{"routed_scale": 1.0, "norm_place": "pre", "init_std_down": 0.00391}
Below are experts of layer 4 (counted from 0) of a mixture-of-experts language model. Rows are named router (the router's row for the expert), up (a neuron's input weights, with its number) and show model dimensions 0-191. Each number is 200 + 20 x the weight over its row's rms, rounded and kept within 0 to 999.
Before each expert's rows: "mostly gets" lists some tokens that are sent to it at least half of the time; "gets" lists some tokens that make up at least twice as much of what it gets as of all text. This comes from a sample of Wikipedia text that the model never trained on. Tokens count by the router's weight.

# expert 7
mostly gets: " Cup", " / ", " league", ") | −", " football", " championship"
gets: "2", "–", " | ", " |", "1", "0"
router,191,240,205,198,206,199,218,220,188,177,182,200,196,152,210,204,221,184,193,186,156,209,193,214,173,226,194,221,184,250,167,185,192,175,205,188,206,205,203,208,182,186,221,226,183,212,209,233,233,178,202,180,227,193,199,165,201,202,177,173,228,219,189,168,197,233,224,204,200,208,179,209,175,197,179,198,236,220,176,210,168,191,211,188,199,162,199,174,229,197,177,194,201,215,189,205,196,176,167,172,195,212,183,216,187,195,160,208,187,158,174,205,188,211,188,189,202,184,190,223,193,194,195,210,224,194,202,176,196,252,177,197,205,231,206,186,195,175,189,179,178,199,203,220,202,222,173,235,198,231,221,212,220,230,206,213,210,211,199,217,228,182,203,161,216,166,226,211,176,233,196,230,162,204,207,187,182,198,225,184,226,187,149,185,208,213,175,201,197,201,223,225
up4,242,214,197,229,217,210,215,225,192,214,241,189,211,178,210,218,198,192,197,184,218,185,193,202,221,211,174,219,161,187,184,202,184,207,211,208,184,205,155,159,182,187,203,224,224,208,195,213,181,196,201,254,195,228,168,194,151,213,222,182,207,196,180,200,223,207,196,187,174,179,181,167,234,217,203,205,217,187,263,188,240,210,201,209,192,206,203,159,182,260,194,192,207,176,218,181,197,199,201,208,225,232,178,145,145,195,194,188,170,202,210,197,210,216,213,176,220,198,184,191,232,200,206,181,195,184,232,206,220,208,196,180,209,200,250,187,230,174,185,209,214,205,179,203,181,206,208,210,197,206,197,197,188,218,205,219,186,211,219,195,162,190,231,186,218,220,164,192,229,224,224,190,199,190,197,189,215,207,176,218,207,200,185,200,191,196,202,198,192,185,196,201
up5,190,202,209,210,217,210,198,200,196,197,186,214,222,194,239,202,183,205,201,215,203,213,178,205,205,210,198,205,189,225,222,181,178,215,213,226,204,188,203,207,178,175,228,256,201,195,234,210,208,217,191,204,210,179,191,190,185,199,204,179,221,211,169,217,209,170,199,209,212,203,227,171,185,198,165,163,216,219,198,213,198,181,165,205,198,226,195,198,215,213,195,187,171,201,228,188,205,208,175,155,224,218,217,188,174,200,197,215,150,208,200,240,181,198,205,192,200,178,183,224,200,201,215,253,162,199,218,215,215,199,227,183,198,220,213,175,233,212,175,201,201,247,193,216,221,195,224,212,187,186,205,194,205,211,224,189,191,225,177,191,183,181,203,190,211,179,211,224,203,215,162,201,168,231,150,235,192,212,238,195,234,136,187,183,169,197,195,184,216,229,165,170
up6,177,195,253,224,208,193,200,197,209,210,206,233,224,201,230,201,176,207,194,193,186,201,169,189,199,196,227,217,191,213,181,217,177,174,155,197,173,206,228,180,231,230,206,229,207,216,219,177,212,184,221,235,209,161,220,210,184,211,201,220,197,251,219,188,175,166,204,210,197,195,184,201,238,204,199,182,177,175,212,195,219,217,202,207,173,211,231,230,187,231,191,176,232,232,217,201,214,177,181,178,202,209,212,212,206,172,190,194,208,182,188,193,193,210,195,182,232,204,178,202,194,188,214,238,195,208,176,239,199,224,212,207,226,173,208,176,242,157,171,165,194,191,181,199,155,191,195,211,187,203,187,224,179,223,203,200,151,221,176,200,211,210,198,186,213,181,221,188,207,197,185,192,208,213,233,220,183,196,251,169,210,194,194,191,167,181,205,196,200,206,194,174
up7,177,193,195,222,215,198,206,180,215,193,236,236,207,231,228,245,174,218,177,196,190,197,216,185,176,238,209,185,216,217,196,175,223,200,205,213,209,177,224,210,194,201,201,157,205,203,218,195,186,201,179,232,189,241,157,179,171,197,215,159,195,189,204,178,204,216,206,216,198,186,199,205,209,193,203,180,214,217,210,198,208,189,190,173,190,213,172,196,214,245,217,174,198,238,208,175,229,169,195,210,179,226,212,221,216,214,215,194,215,187,183,181,248,216,201,201,163,176,210,215,213,206,175,207,194,189,197,186,188,214,191,199,216,195,245,198,214,210,217,192,207,160,183,196,191,207,254,182,171,255,197,189,187,200,220,181,203,190,153,196,182,195,222,150,205,176,193,219,218,164,185,182,231,209,237,187,170,188,214,184,206,211,180,207,218,212,192,209,174,199,194,209
up8,160,220,191,194,195,217,211,206,204,177,182,214,187,204,179,224,218,205,241,197,244,204,194,149,202,222,189,249,220,219,187,178,175,206,161,179,201,238,185,198,223,203,160,211,191,202,208,212,215,189,185,205,231,205,225,186,193,201,179,177,210,184,164,195,192,197,187,187,196,177,190,191,213,195,192,219,194,201,218,194,172,218,205,237,187,187,200,211,206,193,191,196,201,259,209,208,202,207,203,174,249,232,207,161,181,202,232,215,197,232,175,207,233,203,192,204,189,186,168,183,225,201,118,186,178,201,215,173,192,204,199,205,215,227,220,213,171,207,173,179,199,175,201,151,214,216,182,192,195,210,204,234,218,204,217,193,198,184,211,197,219,202,244,200,227,182,227,201,214,212,220,230,184,187,216,213,194,200,184,192,191,189,189,217,200,214,214,219,225,200,196,203
up9,241,196,161,224,217,193,201,215,214,207,215,178,224,177,230,201,201,254,223,150,194,206,239,188,198,180,169,236,204,187,217,216,195,202,193,236,215,217,147,166,221,224,186,227,220,195,209,203,229,185,211,218,174,207,194,166,195,209,211,193,228,197,221,232,197,214,207,190,196,213,199,201,215,229,191,192,202,203,216,191,181,177,192,188,222,152,206,196,216,180,189,164,168,177,198,194,218,207,214,211,239,198,228,203,167,199,190,215,221,197,175,215,216,247,202,217,191,147,187,210,178,200,201,186,192,189,213,204,188,231,215,198,205,221,219,196,160,179,213,195,230,198,216,196,217,210,207,178,169,200,208,166,196,218,221,184,209,190,180,198,184,228,199,174,186,237,208,217,215,160,214,207,183,228,202,202,175,190,186,186,234,179,207,198,201,187,202,199,181,168,204,184
up10,216,205,182,214,184,166,202,214,205,186,190,215,188,210,194,203,190,223,164,204,179,195,190,236,218,202,236,188,186,185,171,210,187,254,225,206,187,216,175,211,199,211,209,191,178,194,221,225,215,197,183,202,209,192,201,202,162,235,190,211,187,193,198,214,178,212,194,209,206,216,144,207,228,249,188,194,186,229,186,203,174,200,216,191,235,180,212,168,183,173,201,154,231,199,203,168,189,208,158,202,211,213,187,202,217,163,202,164,228,222,150,210,202,232,228,189,204,193,209,228,190,218,186,202,199,223,207,248,210,210,187,203,174,192,173,171,205,188,226,185,220,209,186,185,216,212,195,192,216,245,216,198,194,242,174,190,197,189,227,194,177,217,155,198,210,207,197,234,201,180,181,176,215,182,168,204,213,212,207,180,201,170,206,198,236,204,197,202,174,207,216,184
up11,204,210,181,150,210,204,191,184,202,216,187,191,197,187,188,173,220,207,200,223,189,202,160,202,208,206,208,191,198,221,192,178,176,205,224,169,235,210,199,180,208,220,206,218,185,183,218,186,227,183,223,207,256,194,176,175,199,177,197,220,193,186,242,200,161,186,184,228,203,196,189,231,190,237,196,187,176,259,182,162,187,182,200,208,236,202,199,202,159,186,239,188,190,182,232,197,220,227,225,204,184,220,165,205,194,191,196,181,219,182,173,198,202,186,210,196,200,213,179,196,198,205,228,188,208,153,205,203,211,206,227,230,209,197,171,193,219,196,216,218,174,168,198,170,218,227,164,234,219,189,210,238,219,238,188,210,176,209,224,190,223,181,164,190,203,190,213,207,206,187,192,195,168,193,177,191,196,203,238,166,205,222,210,216,224,205,195,181,223,188,208,210
up12,226,214,190,190,213,171,221,194,204,180,195,241,196,172,212,212,200,201,194,198,178,212,207,195,172,214,203,155,201,224,177,165,195,190,185,188,203,173,182,179,186,210,202,227,186,208,198,209,199,195,204,221,207,181,192,203,203,160,210,227,207,169,209,198,216,196,217,154,234,210,194,199,196,193,223,185,197,210,184,174,208,190,203,206,185,164,235,232,200,198,231,189,215,210,185,175,232,194,210,185,216,196,221,212,225,205,199,223,195,190,179,186,185,214,169,190,205,209,202,225,194,179,220,212,229,206,215,251,205,201,183,211,211,228,196,214,176,189,199,179,204,165,187,168,204,202,162,173,186,229,219,205,186,201,229,161,231,213,223,190,240,126,189,149,198,172,224,209,221,237,190,204,179,164,217,199,191,199,214,168,187,205,227,221,203,194,177,178,236,196,182,185
up13,166,193,250,209,220,170,201,190,201,172,167,248,250,189,220,200,186,213,212,178,193,237,219,189,191,205,198,181,211,193,200,185,207,179,165,209,227,212,182,199,167,195,185,233,199,178,229,192,168,255,213,215,222,181,203,187,187,207,223,196,223,217,196,220,201,170,203,205,175,197,222,203,179,198,237,172,209,224,195,208,176,213,191,172,193,182,214,222,226,211,190,204,203,217,176,190,192,169,172,163,231,199,189,213,194,202,202,224,217,218,192,222,181,215,227,250,169,186,203,194,182,168,216,206,200,185,236,204,210,200,205,198,189,205,170,193,177,197,197,164,187,190,223,215,194,206,261,225,198,199,219,193,184,190,198,184,215,184,179,199,208,214,230,221,182,201,200,221,206,200,182,193,149,169,187,241,181,215,229,174,182,193,184,195,198,200,198,209,201,213,182,199
up14,204,212,192,221,176,182,211,229,211,164,177,190,185,214,227,224,188,243,182,205,235,161,212,203,202,197,190,178,230,210,206,203,208,201,153,208,207,202,239,193,173,228,217,174,168,221,211,226,192,179,214,235,205,175,219,182,173,232,213,228,168,174,183,197,200,216,201,202,197,228,151,198,225,206,215,194,207,227,187,234,225,199,224,207,206,166,194,149,230,204,197,187,193,191,208,190,206,220,178,181,202,196,201,164,229,237,203,192,213,195,178,228,219,211,195,202,216,217,182,206,206,239,206,186,225,197,194,190,226,217,203,181,210,227,181,206,197,214,186,192,166,172,173,199,203,171,213,186,223,201,207,226,199,195,209,196,202,204,196,183,217,229,199,156,181,158,183,239,197,168,193,193,218,182,177,218,192,179,196,206,225,206,179,194,181,225,183,215,204,205,157,193

# expert 3
mostly gets: " played", " used", " became", " began", " released", " name"
gets: "\n", " was", ":", " for", " were", " by"
router,198,234,183,184,185,180,197,198,179,198,171,227,188,188,191,226,203,188,207,176,214,242,180,190,236,173,204,160,203,217,216,211,230,197,196,215,207,199,203,192,206,198,147,190,215,195,183,206,200,215,234,204,228,184,206,234,213,218,207,206,187,230,205,223,158,205,195,198,228,182,211,175,207,219,188,207,178,182,171,219,211,171,234,199,241,203,221,206,230,213,201,185,185,216,216,206,219,223,211,183,171,194,191,212,183,190,226,242,172,200,191,186,224,218,193,172,193,220,211,219,191,204,207,216,208,206,174,217,189,192,158,175,208,187,193,189,236,215,204,212,197,203,203,201,202,176,177,180,168,230,202,229,205,207,158,198,227,186,198,206,162,188,179,202,182,219,180,197,201,237,135,218,171,206,192,185,200,230,172,193,185,148,207,199,209,164,243,200,184,187,201,209
up4,227,223,180,173,201,202,211,189,211,201,216,172,203,230,241,249,190,194,161,179,195,241,202,211,225,192,193,166,169,199,234,194,186,189,208,191,222,190,219,187,194,215,229,197,194,205,212,210,242,217,215,239,213,170,201,198,214,184,183,149,229,206,213,232,166,175,198,172,186,220,207,194,184,219,210,189,172,190,149,209,195,206,205,168,212,196,238,205,229,210,223,203,207,186,211,181,203,208,221,201,210,197,198,210,203,222,193,234,177,193,197,215,236,177,213,190,196,208,192,203,201,211,232,182,181,166,178,243,181,182,175,208,211,213,159,195,223,195,170,184,156,182,171,201,210,195,184,177,210,193,210,171,176,206,195,190,166,220,179,223,209,192,178,200,181,176,196,219,191,231,191,205,179,193,196,196,187,189,189,193,199,192,190,179,187,190,253,220,207,230,229,201
up5,180,187,241,165,231,198,217,185,232,223,167,203,208,210,246,197,150,183,212,206,203,198,213,180,214,193,227,223,195,179,167,179,183,223,211,193,189,225,191,178,168,209,209,214,215,211,217,204,209,194,210,194,176,243,181,197,196,209,176,183,215,207,151,234,222,217,190,182,165,180,195,184,199,219,170,191,201,218,181,185,181,168,215,187,196,218,204,178,189,208,191,184,195,218,185,200,231,189,161,162,178,204,165,198,195,191,211,188,184,232,186,187,188,214,161,203,221,219,210,203,222,231,205,211,206,203,168,199,188,246,219,212,217,223,166,181,230,189,202,227,205,207,216,173,164,223,168,223,204,207,222,217,219,210,203,209,197,232,189,179,169,198,206,239,206,198,198,198,217,197,203,207,200,199,198,216,146,220,203,186,198,198,233,215,180,216,183,218,181,175,221,178
up6,248,220,206,190,152,201,202,210,180,226,194,199,174,202,216,174,190,223,169,228,204,197,194,209,164,182,198,171,188,199,176,220,200,211,169,192,223,186,230,222,204,214,200,193,225,196,214,172,208,224,201,203,205,171,193,251,202,223,195,169,174,243,233,188,161,189,170,200,211,166,173,193,199,217,227,198,203,226,218,203,158,218,197,174,228,189,214,197,217,226,183,191,212,225,207,197,220,198,183,162,235,210,180,194,210,189,235,210,233,175,162,209,215,225,184,217,216,171,185,204,183,180,219,214,208,207,197,233,190,210,182,182,208,186,184,207,211,192,174,164,169,196,211,196,222,210,190,169,209,190,220,189,212,173,187,189,215,212,229,208,173,210,183,212,192,197,202,211,199,231,184,206,210,164,198,214,166,214,203,182,180,166,208,186,221,210,226,199,164,241,198,193
up7,191,199,187,199,161,183,193,199,203,231,178,219,190,207,194,210,221,215,175,199,211,212,218,176,218,206,203,173,204,187,223,197,193,175,228,198,157,221,215,204,233,199,239,225,218,231,182,218,229,181,205,187,196,147,171,199,190,160,173,186,213,203,202,196,192,182,213,162,191,162,181,205,225,200,181,193,187,234,190,174,173,183,195,201,187,206,187,188,209,177,200,251,205,211,213,197,204,201,199,182,210,191,159,203,222,195,217,204,198,241,203,237,220,206,179,202,234,233,189,220,246,241,185,213,193,206,206,221,195,220,175,204,215,182,176,183,226,248,161,177,210,177,178,188,191,212,171,218,188,200,219,182,222,204,242,197,179,229,220,187,186,187,207,211,219,194,192,233,205,178,182,200,198,210,202,212,193,202,251,189,190,170,220,217,174,197,209,209,224,210,192,185
up8,191,183,195,187,180,202,191,195,189,206,188,220,210,214,215,222,224,161,174,200,229,195,176,214,198,202,208,190,178,185,195,207,165,231,195,168,189,183,212,198,217,172,191,269,192,212,201,204,186,196,232,220,184,197,180,224,197,192,216,235,220,203,164,200,198,206,227,179,195,182,185,210,216,215,174,196,198,193,193,179,161,197,230,236,179,204,184,182,165,157,229,202,199,223,172,193,209,197,199,164,169,196,177,236,185,209,210,215,172,193,209,170,169,174,205,208,177,156,143,197,198,243,212,182,195,196,219,224,198,209,216,204,198,210,175,245,212,216,205,225,173,200,202,203,216,212,188,218,209,180,209,199,181,215,228,181,193,252,180,186,197,191,189,188,220,223,231,204,180,204,178,214,188,171,196,244,175,189,206,211,202,231,192,190,201,209,224,218,217,210,180,190
up9,182,194,197,164,201,165,217,193,212,195,185,179,209,239,226,215,171,214,195,200,183,221,179,235,220,197,241,225,218,189,221,197,179,205,215,161,204,188,239,220,199,195,188,187,199,205,189,219,166,200,223,227,219,217,202,194,206,199,203,191,214,200,171,231,185,216,182,208,194,186,215,166,174,188,213,221,176,196,215,174,179,196,223,193,200,197,217,174,173,245,215,151,197,207,222,185,246,212,201,178,192,199,182,173,201,219,214,183,211,229,191,171,207,193,186,200,219,229,193,198,222,196,210,171,188,185,219,201,191,215,193,209,191,205,211,185,222,219,185,208,190,191,233,241,202,182,188,169,163,175,212,229,205,203,141,220,179,185,181,190,163,243,199,197,170,231,193,187,203,234,181,223,196,211,217,207,205,226,190,244,186,194,207,189,187,188,247,191,220,178,188,197
up10,210,238,210,248,163,152,208,215,224,212,190,197,210,174,206,204,179,204,202,231,226,217,206,214,173,189,194,162,206,176,208,229,191,211,183,204,210,207,182,176,165,189,173,182,190,194,191,184,208,172,207,210,203,205,211,191,209,209,183,176,224,205,207,191,200,220,193,208,229,218,171,213,219,213,196,191,186,238,160,202,204,185,219,156,196,228,216,195,232,193,181,203,185,211,226,187,197,205,165,215,212,219,174,209,219,252,185,189,183,170,226,184,218,227,209,213,232,198,195,180,190,205,187,168,196,182,210,210,198,196,176,182,215,187,199,221,210,154,163,188,163,220,190,214,176,192,210,227,211,175,234,201,230,196,185,220,206,222,156,185,208,214,190,194,209,226,267,206,213,215,184,220,164,187,230,186,195,206,203,187,191,205,212,183,183,208,174,210,172,213,181,203
up11,187,187,230,231,196,183,197,150,188,193,193,191,156,190,197,227,169,215,184,219,180,227,196,222,192,181,215,174,187,210,236,229,200,169,193,198,170,193,189,218,184,209,184,203,197,204,204,192,162,189,212,204,202,161,189,250,211,184,182,178,232,241,219,212,197,202,186,191,193,216,167,228,172,222,208,196,156,193,197,184,228,176,225,171,191,221,212,213,210,189,212,179,197,214,184,182,219,195,187,204,179,195,202,226,233,203,184,257,171,211,187,171,201,229,204,199,201,228,217,189,215,217,179,200,194,194,213,227,195,199,190,190,200,182,228,202,219,201,189,212,192,163,181,251,202,186,205,178,193,169,228,217,173,190,217,194,186,212,233,225,204,199,200,229,210,193,214,225,201,215,169,214,198,189,178,171,175,238,220,222,207,180,197,173,208,189,222,157,226,193,204,214
up12,199,167,185,199,154,187,199,175,201,185,204,251,192,182,201,207,179,201,191,180,178,191,213,170,228,227,195,188,232,214,216,223,207,196,152,234,191,219,221,184,168,201,181,194,214,211,172,172,208,203,217,233,241,192,190,204,191,221,194,232,183,195,159,238,184,162,192,187,185,165,193,179,175,194,196,222,203,237,223,193,219,197,189,198,198,215,196,209,238,197,189,223,192,191,230,194,210,199,201,202,193,202,195,233,222,210,186,171,198,220,189,196,229,189,211,181,191,205,202,176,161,219,222,223,211,195,213,165,226,200,186,191,239,216,230,187,156,256,188,210,188,193,187,168,200,216,199,235,216,226,218,204,155,181,186,194,211,195,185,194,220,202,187,183,201,211,221,212,212,201,168,174,193,213,213,207,204,200,229,156,170,188,217,215,175,192,188,198,214,205,201,211
up13,210,225,179,206,221,182,209,186,189,235,196,225,218,215,198,220,198,205,227,210,150,206,233,218,205,172,212,187,182,194,223,191,168,256,220,161,182,218,234,224,195,168,185,204,184,206,215,210,198,182,202,220,198,173,197,242,201,135,172,189,224,230,181,247,177,172,202,158,213,202,214,214,189,224,210,222,198,196,175,183,192,190,207,165,216,237,204,190,179,212,194,213,164,224,217,187,196,196,210,150,172,236,175,217,203,215,179,203,186,202,211,202,197,191,200,222,192,203,160,204,234,215,206,245,191,190,191,222,166,211,184,208,222,188,206,207,201,179,187,176,188,170,169,182,211,184,190,230,202,198,209,195,194,202,197,209,199,220,234,203,222,205,188,207,199,161,215,204,234,197,199,181,194,182,182,208,176,199,208,214,192,173,202,220,183,212,199,192,212,216,200,205
up14,206,205,173,184,202,196,229,182,233,179,215,210,204,225,208,225,196,204,198,195,147,230,185,198,170,205,195,232,170,188,191,207,205,167,234,192,176,215,214,177,200,222,182,198,195,199,214,185,193,182,242,224,199,178,207,170,206,206,201,214,194,198,222,195,170,211,207,191,201,222,170,173,191,206,219,196,152,200,181,202,162,201,216,182,197,206,229,186,222,258,210,211,203,190,216,200,198,204,207,210,212,235,229,207,182,213,229,208,197,224,190,182,215,204,161,193,191,222,211,176,208,180,183,201,163,168,201,183,192,204,205,199,191,243,219,201,228,219,196,208,193,179,207,205,190,211,165,142,178,200,209,197,151,225,173,191,197,165,233,202,172,173,228,202,174,181,223,216,227,193,192,234,185,196,169,157,197,205,189,208,186,191,214,195,212,179,239,185,201,206,232,194

# expert 5
mostly gets: " that", " him", " different", " because", " they", " which"
gets: " and", ".", ",", " that", "ing", ", and"
router,183,192,177,187,193,215,184,220,189,178,210,165,219,193,206,201,214,191,236,188,261,188,217,208,220,176,177,235,198,171,185,195,214,202,224,198,185,235,197,191,213,214,178,178,213,206,212,240,164,183,201,182,208,180,199,223,194,216,200,215,202,178,198,215,196,167,163,194,201,168,210,182,199,214,183,199,197,170,232,150,206,177,190,207,203,204,187,189,201,163,200,220,234,210,183,214,201,167,205,201,266,183,203,190,165,152,242,192,182,189,215,162,215,202,203,193,166,204,180,221,216,189,211,217,211,186,200,172,209,194,226,193,180,219,239,216,173,202,202,196,214,208,228,193,200,198,205,205,210,193,199,179,203,210,188,213,186,177,212,182,164,207,227,237,225,234,176,213,219,199,221,213,195,196,167,213,207,229,188,229,205,216,200,239,194,170,187,224,182,188,174,200
up4,216,228,169,186,191,190,211,204,214,175,213,194,199,202,198,213,208,191,182,190,220,218,193,196,193,198,197,235,177,198,185,171,187,198,214,185,202,229,236,216,191,169,203,207,200,222,216,212,195,192,211,237,186,201,184,230,192,123,194,234,206,219,187,194,198,143,159,209,188,188,182,226,219,216,202,219,206,191,232,166,187,214,211,204,193,206,243,213,187,221,213,203,228,179,167,193,193,192,171,210,214,179,198,171,184,186,207,193,184,183,184,179,158,205,208,201,203,180,172,213,185,191,203,191,183,168,204,190,191,203,204,198,206,209,233,193,180,202,223,216,247,196,192,213,204,188,219,212,230,220,198,188,177,205,206,209,213,213,206,204,194,169,234,217,220,202,196,238,235,189,220,212,189,183,226,226,173,217,202,205,186,180,203,272,200,246,168,185,167,168,196,214
up5,197,165,189,196,226,204,208,184,185,214,200,175,175,175,215,191,184,196,181,200,222,158,238,208,240,186,225,180,185,196,166,186,183,213,218,187,195,197,212,193,207,222,200,214,193,230,182,198,179,238,186,228,214,191,177,178,243,201,216,219,169,209,224,217,172,194,208,167,192,167,204,212,246,147,202,212,195,176,195,184,192,210,186,170,175,246,245,202,216,182,228,228,174,196,180,185,230,205,200,194,177,171,210,201,258,193,195,197,217,211,181,216,208,237,204,164,192,199,194,182,189,207,219,229,215,217,178,214,217,182,213,186,214,203,201,185,178,221,186,239,198,176,196,208,178,221,243,200,194,185,216,226,183,208,190,189,194,190,219,189,193,201,216,218,203,194,233,202,238,157,201,202,189,177,194,193,177,195,212,218,196,193,221,195,213,206,215,166,198,232,197,188
up6,226,212,183,199,218,207,197,208,186,175,211,185,192,204,190,240,231,169,220,257,213,183,161,199,198,217,156,160,172,187,192,214,193,161,187,162,229,193,187,167,197,210,213,191,210,176,195,188,226,173,158,207,167,187,194,243,226,213,212,151,203,164,207,185,186,175,230,212,193,170,210,202,177,212,203,176,182,231,265,185,217,196,200,201,215,194,212,200,171,209,178,211,213,197,180,199,215,181,198,186,242,201,191,204,212,203,238,179,195,204,193,202,192,217,226,204,199,180,198,200,187,179,203,222,187,174,197,191,217,192,223,193,212,167,203,220,205,164,195,189,204,202,211,213,198,192,209,200,192,238,217,216,187,227,179,195,189,215,210,207,196,185,205,188,216,213,210,199,229,215,246,206,175,196,198,178,191,173,196,231,240,203,210,220,211,184,207,245,199,185,182,182
up7,195,189,190,244,190,197,196,217,217,189,174,190,213,165,211,170,206,158,219,163,198,201,168,201,215,211,198,230,203,175,192,231,212,203,207,214,197,195,202,185,210,207,213,164,225,204,221,184,204,218,234,189,175,192,197,200,178,238,188,196,173,233,218,214,166,220,189,187,187,134,149,166,172,217,178,164,174,214,246,196,188,189,200,203,173,217,190,199,187,199,231,205,217,196,236,196,195,203,205,163,194,186,200,182,207,175,214,267,215,181,211,205,173,195,191,180,192,174,186,217,217,170,206,218,201,172,215,195,177,201,202,208,218,182,208,228,208,164,201,217,230,213,239,210,190,188,207,170,208,192,213,199,183,186,208,191,166,205,200,191,199,217,171,196,217,202,224,222,220,210,171,218,195,195,239,209,205,194,210,192,211,194,190,204,202,175,224,184,199,242,196,202
up8,209,188,234,204,210,158,202,226,191,227,180,198,192,182,212,203,180,195,225,183,223,206,183,184,195,148,195,189,198,194,227,197,181,183,179,205,178,182,240,181,212,171,213,207,215,226,212,205,200,176,220,182,198,172,205,216,225,217,208,185,234,225,209,222,190,179,205,164,191,224,218,194,181,256,206,189,183,212,225,219,200,164,198,174,222,213,199,206,200,210,185,183,247,244,210,184,222,193,167,199,196,208,172,184,182,182,212,192,158,253,190,185,206,199,199,183,251,199,190,218,135,208,175,220,211,225,204,229,196,214,212,212,186,216,190,193,213,217,201,170,182,210,206,195,234,192,192,201,191,168,214,204,207,212,208,195,205,214,189,191,202,154,227,193,205,193,200,201,199,212,216,206,213,168,212,209,187,191,207,211,204,199,221,196,206,199,189,138,151,194,199,193
up9,194,188,227,214,194,184,190,199,235,177,188,171,198,194,192,186,199,236,222,202,214,207,236,207,182,197,217,193,194,179,210,208,194,247,196,203,204,185,232,200,185,248,197,233,233,196,173,205,229,210,227,187,191,179,191,225,183,195,206,229,217,199,188,196,210,179,184,192,215,197,201,168,167,222,188,203,163,225,188,205,221,215,203,202,207,205,203,194,211,139,232,201,196,228,190,198,198,211,200,174,199,208,193,203,170,186,232,217,179,202,177,173,184,181,187,188,213,177,210,218,204,193,198,235,162,160,232,216,163,206,171,198,189,181,154,218,194,187,178,236,219,215,224,183,259,184,226,213,220,134,207,215,230,181,226,185,171,194,194,175,209,193,197,196,194,229,199,208,196,203,223,173,188,177,196,193,179,217,209,206,220,207,214,202,198,192,202,222,216,233,203,190
up10,191,211,193,221,205,194,216,188,211,236,195,190,193,192,247,217,186,212,135,215,184,196,207,228,182,209,188,217,202,193,222,185,167,233,183,151,190,217,204,170,208,178,201,203,218,200,210,169,214,217,207,232,245,196,203,161,190,173,187,167,200,220,186,202,205,193,192,189,153,223,191,185,207,192,205,221,193,199,233,180,199,199,200,224,207,210,194,192,210,197,246,209,188,223,201,202,221,171,182,162,189,203,184,209,230,192,203,180,185,234,182,192,210,233,183,203,215,178,189,188,210,187,192,186,174,199,223,217,201,220,186,216,218,226,212,189,215,248,201,203,192,170,153,203,208,199,186,213,205,201,222,204,185,216,212,192,229,223,224,159,185,232,212,192,188,199,202,229,217,213,195,178,185,187,177,220,164,178,254,162,221,186,222,210,204,207,199,185,201,161,188,182
up11,183,200,189,198,182,193,193,199,230,184,199,185,198,211,173,203,179,190,180,196,189,219,190,239,195,193,192,225,164,243,194,239,184,196,189,166,264,172,197,232,208,170,188,221,180,213,151,202,200,199,189,262,207,196,200,201,233,216,159,200,199,205,198,202,190,261,206,202,174,187,199,205,218,202,208,194,198,163,241,180,192,219,207,205,234,228,206,194,179,205,208,211,215,195,194,183,182,168,187,183,172,187,193,197,202,221,215,186,191,194,203,202,167,195,226,210,191,214,198,193,208,226,196,204,194,219,197,206,199,200,214,225,203,181,211,199,202,192,208,222,180,226,259,248,212,212,198,211,168,201,196,246,233,200,207,168,201,204,198,170,175,200,215,183,213,234,204,185,211,197,191,207,160,193,216,174,163,186,185,171,187,190,170,207,213,216,221,196,191,223,199,210
up12,171,197,211,183,194,190,214,198,220,217,175,197,231,184,193,235,185,195,212,175,207,228,220,166,164,189,182,208,182,173,195,188,192,192,204,202,228,266,193,202,194,214,185,183,207,199,205,197,219,203,211,187,218,173,208,153,214,199,198,173,216,189,200,191,204,181,182,200,201,182,188,181,196,178,191,212,172,183,179,195,166,219,205,175,194,197,189,179,137,231,227,195,198,199,204,177,188,193,201,168,190,205,200,218,197,214,211,163,187,202,215,213,175,217,203,235,206,216,186,190,204,217,192,205,147,197,191,201,196,220,217,209,208,220,181,216,247,201,165,208,201,178,179,194,214,222,228,211,199,201,215,189,247,243,202,202,180,187,214,214,234,216,225,178,187,194,250,204,203,176,254,207,218,229,209,194,223,189,218,159,204,174,234,200,227,230,191,194,187,221,184,201
up13,186,181,203,213,228,200,197,217,203,184,194,179,233,227,228,203,204,177,185,176,207,205,220,196,218,175,214,204,190,196,185,217,182,205,175,146,189,222,174,181,192,207,166,233,208,230,216,229,199,178,180,212,203,190,193,230,221,223,198,164,245,214,178,224,207,187,247,176,189,177,211,188,168,171,192,195,188,209,188,196,195,219,204,221,218,173,186,160,226,196,203,196,204,195,179,204,202,216,197,157,212,198,192,208,204,225,179,173,187,204,202,164,167,218,163,190,200,165,148,208,155,217,231,229,212,183,217,212,175,208,189,206,194,212,203,207,207,191,222,165,171,222,172,179,197,210,136,234,204,203,213,218,207,242,238,199,206,193,201,199,211,213,215,192,205,214,192,204,225,204,194,219,172,180,164,196,214,195,189,216,198,203,208,189,203,207,198,167,206,221,209,195
up14,200,190,185,174,202,193,216,193,229,201,177,192,222,188,186,188,191,217,183,195,204,175,213,185,195,187,192,216,207,219,212,169,176,199,202,182,184,234,180,220,209,224,233,218,215,210,208,211,210,179,201,211,255,186,205,158,190,170,177,212,186,179,190,202,205,239,170,187,221,182,211,206,197,195,224,202,195,178,192,199,182,207,201,236,188,242,249,185,195,183,202,217,207,206,203,176,203,210,197,201,203,207,195,216,185,223,193,166,190,203,210,167,189,211,203,184,188,161,170,206,211,223,213,167,193,201,192,211,194,213,161,189,221,248,185,205,225,213,171,237,197,144,210,188,182,224,225,205,198,193,210,213,204,227,235,186,196,225,227,178,198,157,200,186,176,205,183,243,240,211,189,195,211,208,179,234,189,155,207,204,198,174,230,191,204,225,196,143,226,215,196,190